From a checkpoint of a small mixture-of-experts model trained on Wikipedia.
Experts: 32 experts in each of 11 layers, 384 squared ReLU neurons an expert, 1 pick a token, a sigmoid router.
Training: a variant of Muon for the experts, 666M tokens, 11181 steps.
Below are experts of layer 5 (counted from 0) of a mixture-of-experts language model. Rows are named up (a neuron's input weights, with its number) and show model dimensions 0-127. Each number is 50 + 12 x the weight over its row's rms, rounded and kept within 0 to 99.
Before each expert's rows: "comes after" lists some tokens at least twice as common just before its tokens as in all text. This comes from a sample of Wikipedia text that the model never trained on. Tokens count by the router's weight.

# expert 16
comes after: " the", " a", " The", " an", " its", "The"
up0:44 49 54 40 49 33 57 48 42 40 45 42 44 73 57 32 34 44 65 46 54 59 34 58 44 49 41 42 69 40 43 73 31 58 54 62 59 55 52 60 41 63 63 83 23 52 57 43 62 39 39 43 32 78 64 57 48 47 65 60 41 50 64 53 59 59 46 46 48 56 51 34 49 65 40 52 36 43 38 45 53 70 62 61 49 29 50 55 55 71 53 48 67 51 44 46 50 60 57 31 46 45 63 38 57 72 34 32 36 45 54 57 43 44 31 50 73 42 57 45 40 62 58 33 33 38 63 14
up1:51 22 83 47 63 42 54 36 38 60 44 63 51 55 37 54 38 37 47 52 59 38 47 51 59 46 58 47 50 43 38 75 34 60 79 58 54 77 39 36 52 46 45 58 62 51 32 55 67 64 56 61 54 48 39 50 61 61 39 51 51 38 45 67 53 44 44 53 64 53 61 61 63 42 64 48 55 49 52 70 27 56 67 23 69 40 51 63 57 46 47 47 52 30 52 48 59 55 57 70 47 47 43 45 41 31 78 40 41 57 60 45 60 74 61 54 72 56 38 46 38 43 39 36 73 40 30 53
up2:53 65 51 44 43 58 46 33 33 60 33 34 57 51 56 35 41 56 80 54 52 82 49 52 42 59 27 36 42 52 57 51 47 55 34 39 42 70 44 41 38 68 41 50 52 52 45 43 53 50 58 66 49 57 54 58 46 62 44 49 60 32 35 56 57 63 77 64 37 63 43 57 67 74 63 64 65 40 49 40 41 51 75 35 29 27 39 71 43 43 52 70 33 60 55 47 35 52 51 53 50 53 59 21 38 28 40 44 52 47 61 38 52 52 40 34 44 45 56 42 57 34 54 63 59 30 57 57
up3:55 48 43 51 45 27 55 47 36 48 49 42 62 50 47 48 50 59 30 30 59 43 45 84 57 42 51 52 48 54 46 49 34 50 40 47 28 64 56 65 49 72 43 50 16 57 47 72 35 54 49 52 53 40 39 46 44 61 62 59 70 59 59 41 46 57 40 61 35 58 25 50 44 35 40 61 42 34 22 60 40 59 57 66 36 57 58 40 39 42 61 63 67 43 48 48 53 54 51 71 50 65 46 63 38 44 43 27 60 50 39 50 48 82 55 34 65 71 44 43 77 49 46 54 68 42 65 48
up4:36 34 39 61 56 58 48 71 67 54 38 54 48 21 39 39 53 51 57 77 66 43 39 50 39 48 46 57 57 50 47 64 38 50 53 66 67 61 36 50 47 31 71 65 37 34 54 53 44 65 54 48 55 67 62 42 68 53 53 37 57 64 52 31 48 42 48 61 48 56 44 43 74 65 48 48 31 48 59 63 58 68 70 23 61 50 69 65 31 56 44 50 59 29 60 41 69 36 58 34 61 46 67 55 39 80 61 58 49 48 54 53 48 69 46 44 61 67 63 55 39 63 50 34 63 48 44 68

# expert 29
comes after: " |", "|", "–", ";", "/", ":"
up0:43 34 45 55 42 48 34 41 66 48 60 87 35 54 42 55 20 33 50 52 66 57 18 53 47 43 37 32 39 36 53 54 38 61 64 43 64 39 43 48 43 43 43 35 48 51 57 62 62 61 50 43 74 58 37 58 51 62 42 45 35 37 58 35 48 72 39 51 36 34 39 52 69 69 39 59 56 60 47 36 39 64 38 43 64 53 72 78 62 54 37 46 47 65 49 61 65 62 49 46 38 64 56 39 62 64 46 50 36 44 58 52 45 34 45 55 56 34 49 64 59 56 41 53 51 21 59 47
up1:57 47 69 23 42 61 75 48 61 56 46 75 32 50 35 58 44 40 41 43 42 55 51 42 62 63 46 51 28 42 54 55 36 47 67 55 63 24 56 52 19 58 66 44 45 56 55 39 35 27 53 56 54 34 46 60 23 64 46 50 70 61 58 34 24 44 72 51 54 58 50 57 59 65 59 62 47 50 36 35 51 62 43 44 46 49 42 47 43 55 49 33 49 36 60 37 59 28 44 51 53 55 40 68 59 53 42 46 65 67 53 59 59 38 49 43 74 37 52 43 52 48 36 33 68 28 54 70
up2:59 43 39 43 58 32 58 43 58 49 35 47 39 48 54 40 53 58 50 64 38 70 35 56 50 46 49 31 46 45 54 57 38 64 58 59 35 48 39 34 51 43 46 60 53 51 47 77 49 52 59 52 59 54 48 50 48 24 48 52 55 38 46 51 50 49 59 48 31 41 54 95 29 33 47 44 46 58 66 38 69 61 54 48 51 49 55 33 63 43 74 36 50 64 73 69 26 40 66 50 69 30 53 27 36 60 41 52 65 58 45 47 34 60 52 57 77 45 54 38 32 53 49 51 48 33 18 45
up3:56 38 56 49 40 57 30 35 66 62 79 42 48 60 67 62 55 63 49 54 58 51 62 54 51 65 47 50 58 52 61 46 52 59 44 60 36 43 49 47 34 53 56 30 27 48 24 57 24 44 50 53 56 60 39 47 42 37 34 36 48 60 56 51 40 27 32 43 46 38 29 62 58 58 26 53 60 61 31 67 74 76 64 37 55 55 63 61 63 55 48 45 28 64 37 71 53 56 45 41 67 68 53 34 70 41 60 62 42 29 59 50 68 37 44 66 49 53 52 43 54 38 49 54 63 41 53 50
up4:64 53 38 49 39 71 60 34 58 25 81 39 51 28 43 39 57 59 66 38 47 61 57 51 35 56 42 41 61 42 56 66 51 65 53 38 64 32 28 57 52 44 40 40 52 56 35 48 51 43 54 56 61 56 45 48 79 57 61 52 45 41 54 43 44 59 65 62 45 32 30 50 56 57 52 61 64 62 62 59 65 35 58 81 52 46 65 45 65 51 62 33 45 58 53 28 40 29 39 56 29 37 56 28 66 49 64 75 35 58 61 56 47 51 59 51 40 50 42 40 54 30 28 52 51 63 47 52

# expert 21
comes after: " \"", "\n\n", "-", " (", " by", " a"
up0:36 49 47 43 38 38 47 58 60 55 36 63 46 78 57 53 58 66 38 39 42 67 78 32 37 42 53 51 68 32 44 35 43 31 55 40 47 31 31 62 57 64 42 51 49 31 58 59 58 27 28 61 65 58 31 71 40 53 48 53 43 45 65 52 53 58 64 47 39 45 44 48 74 54 36 52 32 46 60 30 56 45 63 66 68 35 68 58 44 58 63 59 66 65 42 51 63 35 55 55 59 67 51 29 42 59 32 53 54 38 51 69 65 46 46 48 43 68 41 47 49 59 63 52 55 65 28 44
up1:64 46 68 51 40 35 72 32 43 65 41 58 39 35 36 64 43 59 55 44 63 60 58 35 42 35 45 52 38 37 49 63 65 49 56 53 75 44 40 49 62 47 55 37 55 62 45 56 57 55 79 58 41 56 45 40 36 30 44 52 55 69 53 74 64 47 34 40 57 54 54 67 41 74 51 41 39 45 59 52 35 65 65 37 47 43 46 54 29 58 45 39 67 52 56 22 12 50 44 34 39 34 50 42 51 54 45 48 32 42 62 49 48 54 38 69 34 64 55 69 52 44 65 37 57 64 52 38
up2:39 78 58 54 48 47 51 45 28 56 40 42 55 57 38 42 26 38 46 46 54 37 42 68 45 49 51 26 53 50 52 45 49 47 66 54 48 44 37 47 55 40 71 39 42 44 56 37 52 12 43 52 62 35 51 54 46 76 45 54 36 56 71 59 56 34 68 46 27 46 49 48 37 38 32 53 54 31 57 64 39 71 45 50 68 61 61 41 42 41 58 45 42 57 42 58 48 43 46 78 35 52 43 37 49 72 48 69 59 37 43 65 63 61 62 24 57 60 42 47 71 76 39 53 43 47 39 44
up3:47 50 65 78 40 58 59 56 49 57 42 60 63 49 61 64 34 86 63 53 56 39 51 23 37 53 60 33 45 31 48 55 59 55 44 72 68 49 52 41 65 38 54 34 48 55 31 57 60 62 19 59 66 55 67 51 52 38 20 63 44 26 44 43 46 35 30 65 39 49 39 34 60 65 49 54 58 62 35 62 57 33 58 49 60 07 42 47 46 55 48 47 44 50 67 55 49 39 47 31 58 46 47 54 48 43 44 53 60 49 41 54 38 55 46 58 41 41 51 49 49 39 55 72 46 48 46 49
up4:66 65 35 37 51 43 52 59 49 56 39 57 45 58 51 36 68 56 56 49 32 69 63 40 33 82 77 48 35 40 75 43 60 40 53 51 47 35 49 34 50 43 35 52 55 50 53 57 50 48 46 24 67 50 60 43 40 53 44 65 50 57 66 65 45 54 63 65 64 44 50 64 45 56 59 63 35 54 69 52 58 46 61 50 26 41 39 45 67 48 36 25 40 34 56 49 46 48 49 64 38 84 32 50 44 53 38 50 63 60 52 47 30 66 66 50 60 41 39 55 50 26 42 46 44 46 20 57

# expert 19
comes after: "-", ":", " •", " Coordinates", " Country", " Total"
up0:37 45 43 47 46 58 32 40 53 68 42 50 63 36 40 42 30 49 47 58 26 51 63 59 44 74 45 39 63 63 58 71 64 65 41 64 78 54 35 71 53 50 47 49 51 58 61 68 46 41 38 45 57 34 47 48 35 61 42 35 47 44 48 31 43 38 68 57 83 41 33 48 49 55 43 58 66 47 43 81 45 61 61 58 42 49 50 40 53 49 63 35 64 64 48 57 71 29 54 53 49 26 33 59 59 48 53 43 38 52 45 47 76 38 46 53 72 48 49 54 68 45 36 43 75 44 44 54
up1:60 56 58 61 50 51 59 63 52 29 46 59 42 41 78 63 54 41 63 51 58 41 58 42 50 57 34 40 47 48 46 61 52 68 42 52 33 43 57 44 62 63 56 48 74 69 54 59 23 37 46 74 53 38 41 59 50 41 45 35 47 54 49 52 38 56 73 69 37 40 36 43 41 58 54 33 35 19 41 29 48 56 55 55 30 71 55 44 69 47 57 51 38 42 71 50 55 57 48 42 41 35 45 53 32 66 47 50 60 67 25 43 48 53 59 67 42 66 41 60 42 72 22 73 50 50 46 46
up2:37 36 46 39 47 56 24 59 61 43 64 61 48 64 57 37 29 34 33 42 38 67 51 39 42 48 31 43 74 52 57 49 40 42 52 40 51 57 33 46 49 54 90 63 59 30 60 42 45 44 51 49 59 61 57 34 51 58 62 40 62 51 68 50 42 38 49 61 70 76 41 34 72 45 52 59 55 44 68 65 58 43 41 60 56 51 41 45 59 50 79 41 41 41 65 52 38 47 48 50 32 54 47 65 37 52 35 51 33 62 47 37 62 47 35 25 44 46 47 49 52 43 34 59 72 33 35 42
up3:36 52 42 53 51 40 54 27 58 63 53 39 51 40 45 49 57 25 65 50 34 44 56 46 60 47 40 54 67 54 78 75 36 36 49 83 68 46 48 77 47 57 31 74 46 40 40 29 55 54 29 65 53 63 41 65 60 60 56 30 45 64 34 47 39 53 53 57 29 46 43 49 59 46 55 56 57 42 41 54 57 46 58 52 55 19 59 63 47 36 52 27 45 54 58 57 47 42 47 48 78 61 48 61 40 57 54 36 39 60 43 47 38 42 52 49 43 44 60 40 56 45 51 49 61 30 16 49
up4:58 39 25 68 25 43 42 45 38 51 54 47 23 62 62 47 35 53 41 56 61 65 55 54 48 52 68 44 44 50 60 56 42 46 53 50 41 57 51 72 21 60 59 65 45 60 48 59 41 28 74 53 63 66 46 77 26 52 63 72 43 51 43 68 37 30 56 52 77 43 56 52 64 42 71 59 52 41 43 55 55 52 47 36 41 52 40 52 45 49 33 55 35 52 72 53 40 35 48 36 44 58 61 52 21 39 62 32 42 60 53 50 58 42 55 58 57 39 50 52 45 54 71 63 57 36 33 44

# expert 3
comes after: " a", " the", " an", " his", "'", " first"
up0:51 29 66 55 63 58 35 59 60 59 61 41 42 49 47 37 50 79 39 54 58 61 62 32 59 52 45 58 58 40 42 49 34 65 43 36 66 22 56 56 53 50 49 39 42 59 47 26 26 46 41 47 57 40 41 60 63 54 62 53 57 71 42 48 43 47 38 50 58 55 40 55 47 55 27 28 46 46 52 60 18 45 63 61 59 51 36 51 52 57 64 49 47 71 63 53 74 34 69 50 47 57 79 44 27 63 56 54 69 47 37 65 23 58 55 52 39 40 60 34 62 60 63 51 41 47 35 39
up1:54 47 46 35 53 57 49 43 51 49 59 99 59 44 82 48 16 39 49 66 47 55 63 50 64 33 45 41 32 31 44 32 60 52 53 25 48 78 47 53 46 46 69 47 49 42 68 45 47 50 46 45 66 45 30 64 56 60 36 51 52 50 54 61 42 55 56 59 38 75 51 63 57 50 37 52 49 28 49 54 51 65 46 54 62 61 64 33 53 69 67 63 47 41 50 41 53 53 42 53 60 50 63 52 36 57 51 46 63 40 53 49 43 45 27 59 62 46 52 43 30 44 65 59 55 40 61 66
up2:42 27 56 44 30 41 54 65 50 58 54 48 53 52 42 40 58 52 36 40 47 42 58 29 47 56 53 57 60 59 48 42 54 63 49 54 47 42 51 48 19 52 46 32 60 55 79 57 39 67 33 44 64 58 45 44 63 64 44 67 34 76 41 55 48 43 48 41 48 42 56 38 62 61 41 39 52 37 57 44 55 44 68 57 74 68 62 68 72 50 43 62 40 34 47 52 36 41 32 65 17 56 29 43 40 55 31 67 61 56 39 55 50 38 34 43 70 60 48 62 64 51 40 51 40 35 72 70
up3:40 51 50 61 56 45 73 45 71 44 48 36 52 54 52 53 46 51 48 47 46 29 34 61 34 43 64 63 39 41 55 62 55 51 71 47 70 44 41 43 23 56 52 58 42 47 51 56 49 65 35 59 67 64 55 46 35 54 32 72 57 26 47 47 41 37 46 33 59 61 56 72 43 43 42 39 53 62 67 52 27 72 58 72 52 46 54 42 39 35 35 64 52 55 71 50 52 28 38 61 60 58 50 56 66 74 49 71 68 54 57 64 29 56 72 57 70 45 42 31 52 35 49 57 53 41 69 48
up4:37 65 59 61 46 41 52 57 43 57 59 53 54 71 61 52 57 41 59 28 47 50 65 39 43 42 59 40 56 52 51 63 44 48 49 47 41 56 36 54 64 59 30 59 64 49 56 44 57 59 50 46 44 41 46 36 38 64 63 48 54 53 32 43 49 61 47 62 53 72 59 66 45 66 46 61 35 51 78 47 67 73 63 53 54 46 32 62 42 14 10 50 16 44 48 45 55 46 26 57 49 46 33 65 47 65 45 50 61 43 48 44 26 37 27 55 46 28 52 69 54 71 49 45 48 59 57 50

# expert 26
comes after: ",", " and", " to", " that", " However", " but"
up0:28 46 44 57 69 59 56 71 42 32 50 42 61 25 63 31 56 52 50 55 57 27 37 59 72 43 36 78 46 49 20 40 72 60 55 57 47 51 34 47 58 58 58 73 46 42 39 45 18 47 35 62 52 69 55 25 52 52 46 52 46 34 53 61 40 61 59 45 66 39 44 50 47 60 54 40 51 53 57 70 27 42 64 31 62 52 53 38 63 67 54 50 29 53 43 49 56 50 72 41 48 56 36 53 50 51 68 63 54 45 52 65 70 41 69 60 52 40 65 50 52 46 60 59 57 40 44 60
up1:63 48 31 79 76 64 60 59 44 43 38 51 51 26 50 42 44 51 60 47 48 46 73 75 52 52 64 70 42 54 43 42 67 53 47 41 62 60 26 52 44 45 46 52 51 30 48 33 35 66 78 57 42 51 55 79 54 61 60 51 37 27 48 51 34 47 34 60 58 63 77 44 55 41 54 48 11 48 41 48 48 56 58 53 36 66 54 30 44 39 37 45 47 54 50 29 70 51 48 48 48 48 33 55 63 71 61 68 57 47 49 48 51 59 43 58 61 47 53 58 39 38 45 40 49 41 48 59
up2:71 55 46 58 67 48 28 60 39 61 33 54 52 46 55 45 68 55 45 50 73 49 53 47 51 36 69 48 58 56 50 43 35 52 51 42 60 49 24 56 32 67 56 44 56 57 48 34 51 47 64 42 73 50 55 50 51 64 38 41 65 43 38 66 43 56 46 41 67 73 36 45 21 48 58 57 41 40 53 54 85 29 52 48 68 53 61 49 42 32 38 44 49 61 54 27 49 58 48 54 49 57 45 49 60 57 62 61 68 49 45 57 49 90 56 27 59 38 33 56 42 58 51 54 60 50 25 31
up3:41 60 48 39 54 65 29 57 65 41 77 43 49 36 54 64 54 71 63 39 55 87 44 48 54 63 57 69 35 50 40 45 40 39 43 63 55 57 38 46 78 44 58 55 70 59 56 64 24 43 31 55 49 73 64 46 53 37 44 22 52 52 56 58 32 60 55 55 57 38 52 33 48 38 60 50 55 62 38 33 45 73 44 36 69 27 51 56 52 34 69 39 59 44 53 32 40 65 59 51 44 61 51 50 55 54 43 43 54 42 57 38 29 54 65 58 61 55 64 51 39 71 44 54 48 45 42 56
up4:44 36 56 51 47 41 49 31 34 67 55 41 52 51 62 49 61 48 53 49 47 54 48 27 49 53 29 47 57 55 63 37 58 66 31 66 28 42 77 43 70 48 63 48 48 60 62 45 24 53 46 38 68 53 49 35 52 54 28 42 58 47 64 52 52 75 42 27 49 43 72 43 53 55 43 64 66 53 59 41 35 65 43 54 56 34 68 13 51 78 53 45 45 45 48 58 55 50 45 35 58 43 45 56 42 80 53 35 47 45 45 48 44 56 59 51 56 37 53 43 76 73 47 49 49 75 54 35

# expert 12
comes after: "\n", "  ", ")", "\"", " —", "2"
up0:28 44 48 39 44 53 70 31 35 41 58 59 50 47 53 58 52 47 36 34 43 55 49 65 61 42 45 56 58 65 66 56 44 55 55 45 67 50 53 32 62 47 48 41 53 57 50 37 51 39 27 51 73 50 59 48 53 62 49 49 70 45 71 48 58 54 46 53 49 54 41 62 55 48 33 44 48 29 40 33 38 56 56 59 37 55 54 42 50 50 55 77 39 48 41 39 87 53 73 43 45 59 35 47 43 39 23 48 51 38 26 38 38 41 45 34 57 20 78 44 75 46 70 45 56 43 36 27
up1:38 43 58 42 52 54 43 35 58 81 61 49 50 54 61 65 49 31 33 58 28 39 47 50 54 50 42 44 35 36 63 43 48 51 39 73 46 48 38 59 64 44 68 49 35 37 58 62 53 49 51 58 81 50 61 32 70 73 54 53 57 40 47 46 51 53 52 58 81 56 29 41 55 41 51 54 59 41 53 62 42 36 53 54 32 42 36 59 41 47 67 33 45 74 57 38 22 58 40 52 40 35 48 56 54 31 45 11 38 71 64 40 53 48 50 55 36 63 55 65 58 50 38 48 43 52 47 48
up2:48 62 59 55 52 38 53 36 42 59 43 26 47 44 52 57 54 34 55 51 38 66 65 66 49 41 19 43 43 52 64 41 38 49 53 22 57 40 35 45 27 50 52 54 64 55 60 42 57 53 53 70 36 57 68 78 66 65 45 54 40 52 28 49 59 70 52 40 72 43 48 52 54 36 29 49 45 63 40 65 33 54 59 50 69 42 60 51 45 72 54 59 63 57 52 47 52 50 40 55 42 41 47 58 55 59 63 62 62 41 61 39 32 69 25 43 44 44 48 46 22 63 59 74 55 35 32 29
up3:40 51 65 38 58 51 48 44 61 41 54 49 43 22 70 66 41 53 62 59 55 44 53 49 41 44 53 41 52 35 46 59 56 38 47 47 46 42 38 65 46 21 73 55 70 59 55 56 71 40 51 64 52 43 47 41 47 60 68 35 42 55 49 37 57 36 59 51 42 47 38 44 73 58 53 56 57 46 20 23 47 64 64 55 68 68 50 47 61 52 41 33 46 60 52 47 44 47 62 59 51 15 79 58 75 40 59 40 41 36 62 57 40 43 75 31 48 58 59 74 61 58 61 53 57 50 40 39
up4:62 37 48 48 45 29 55 43 39 29 39 36 55 69 63 49 47 65 41 63 55 42 42 56 43 39 76 59 63 67 52 27 60 30 40 43 61 52 33 57 48 49 51 70 34 55 31 46 65 36 62 38 30 68 48 57 38 43 62 46 42 56 59 42 48 51 69 45 63 55 28 56 48 65 39 46 54 38 49 49 48 57 48 43 32 58 72 48 43 54 47 40 56 36 50 77 39 62 85 47 49 48 40 49 50 62 40 56 70 69 47 51 40 76 46 54 43 63 77 58 59 54 48 64 57 36 38 30

# expert 23
comes after: " the", " of", " in", ":", " The", " at"
up0:50 50 46 45 44 75 51 25 62 41 37 41 35 65 49 67 48 58 35 68 56 77 57 45 42 59 34 62 39 59 40 45 66 36 56 70 29 31 60 49 48 50 31 47 47 49 49 49 30 64 59 49 63 46 34 64 57 34 34 58 49 65 54 33 39 67 37 36 67 42 60 88 51 40 44 49 46 53 34 36 47 57 61 59 61 32 67 30 43 58 49 60 52 37 58 49 49 69 42 61 36 54 46 57 37 61 50 49 30 42 48 52 43 64 62 32 37 51 23 64 58 46 46 61 52 45 47 60
up1:47 27 36 63 38 58 37 50 69 48 64 45 51 48 52 44 37 58 53 57 39 47 52 48 47 49 58 29 45 27 50 45 75 61 61 60 39 47 38 66 41 37 54 31 61 51 44 71 46 52 52 66 67 39 51 56 34 61 63 23 51 65 43 40 49 51 23 54 50 17 47 52 74 39 68 57 72 46 44 42 42 71 65 44 49 45 32 38 61 53 59 42 50 67 30 31 66 52 54 58 39 43 49 58 41 32 66 42 32 49 38 32 61 46 51 52 43 62 60 57 46 61 42 61 42 57 24 58
up2:58 43 58 36 48 43 53 37 40 62 35 53 49 47 59 63 41 58 28 34 64 64 35 34 36 57 49 51 60 44 53 59 45 45 53 62 22 25 69 37 83 40 59 62 55 49 44 50 47 55 51 47 56 49 34 60 39 47 54 57 41 63 43 66 59 57 42 58 76 45 41 45 59 25 50 45 51 56 61 45 68 53 71 42 73 46 69 63 69 38 46 29 41 45 61 41 53 44 59 35 53 37 46 64 61 27 64 42 38 53 39 56 47 33 24 41 30 58 68 48 50 61 46 77 56 65 52 47
up3:42 56 47 62 40 61 46 50 60 71 46 71 42 57 52 59 42 41 51 54 58 59 59 30 66 23 57 51 38 39 51 56 27 66 29 47 45 65 37 66 78 54 54 51 40 57 64 48 62 47 43 41 57 49 40 45 41 70 49 52 28 59 45 57 52 52 43 40 52 46 42 29 59 47 42 44 47 35 61 39 51 60 73 56 34 39 44 40 74 66 45 49 54 40 60 70 55 74 49 76 70 57 55 53 35 47 55 65 43 46 34 23 62 51 34 29 24 42 42 32 33 64 47 44 35 47 47 49
up4:43 56 49 77 40 55 46 66 34 48 49 42 59 51 49 58 56 45 53 55 50 53 48 62 58 44 76 55 36 36 54 40 33 65 26 65 61 48 59 48 46 44 51 66 48 42 54 76 33 52 65 39 67 50 41 54 49 54 50 48 52 58 30 61 63 47 61 42 66 28 57 55 44 54 80 28 43 60 54 56 70 58 72 44 49 55 55 60 33 64 19 48 46 58 71 34 59 53 30 62 21 45 38 78 40 65 61 47 63 46 51 45 58 52 56 48 51 51 59 29 36 41 49 68 31 46 43 50

# expert 15
comes after: " of", " in", "'", " to", " with", " for"
up0:47 47 49 64 48 42 82 50 52 49 49 47 33 53 50 62 35 41 22 44 53 39 22 45 43 38 46 64 64 38 40 32 47 63 83 50 44 34 56 62 38 50 63 44 47 51 57 48 44 52 63 37 61 38 56 49 46 73 43 47 56 53 44 47 50 50 54 61 58 65 34 52 54 47 43 41 29 37 53 62 48 48 40 57 78 63 59 47 46 44 50 65 41 43 78 55 35 38 20 41 45 23 31 29 40 73 54 65 74 64 64 54 60 44 47 62 51 55 47 53 39 55 50 36 55 43 42 68
up1:90 32 21 48 61 75 42 32 49 53 51 59 50 39 35 50 56 47 55 58 68 54 68 64 31 49 66 53 43 33 60 45 38 56 49 39 39 49 52 56 44 71 69 58 70 23 57 18 55 60 72 52 52 56 54 37 59 65 51 47 48 35 47 67 23 38 60 63 59 61 55 50 54 38 50 46 44 53 50 40 40 44 38 41 52 55 34 58 50 59 53 51 57 44 53 45 34 48 46 67 53 64 44 51 60 60 61 64 49 60 55 51 38 72 47 67 64 29 46 49 56 27 56 64 47 51 39 41
up2:49 54 35 71 46 38 38 54 37 66 49 56 55 71 44 53 56 58 57 52 61 61 59 63 39 52 54 51 52 73 66 55 50 56 63 50 42 48 53 72 60 31 60 18 49 44 61 62 61 39 65 68 61 37 57 71 62 51 40 40 25 70 49 45 44 43 39 57 59 62 37 42 33 49 52 37 31 50 34 45 47 48 55 58 22 58 54 83 51 39 27 20 38 47 16 30 46 61 50 45 46 56 47 51 40 53 45 63 62 69 67 60 52 63 51 47 49 55 41 45 58 39 47 50 57 40 51 47
up3:42 66 54 60 37 42 52 25 34 46 65 40 48 41 66 42 66 71 41 61 64 50 44 38 45 60 54 36 29 36 51 65 40 67 51 54 67 32 57 67 39 59 44 54 57 49 58 37 64 63 51 66 68 49 29 57 43 58 56 49 59 50 83 45 31 57 42 38 72 45 63 31 51 41 43 77 53 30 45 28 37 55 42 29 57 42 30 60 41 59 61 35 51 39 36 47 55 33 56 43 60 41 43 69 38 51 50 59 62 59 38 43 41 37 53 54 48 60 69 55 48 55 51 51 66 27 60 45
up4:69 51 63 70 49 44 52 53 52 53 65 50 36 32 50 41 61 53 42 42 44 58 48 38 48 29 46 43 54 62 65 49 44 71 21 44 31 42 48 23 57 40 68 51 38 74 65 85 55 69 37 39 49 52 44 55 52 51 33 57 40 69 51 56 58 55 49 50 44 41 49 58 40 77 44 67 62 40 52 42 57 47 53 50 61 35 73 35 70 44 69 51 50 59 40 58 54 76 52 48 36 39 49 35 41 61 74 61 65 57 69 40 62 46 28 44 51 52 59 36 34 47 47 43 47 54 42 32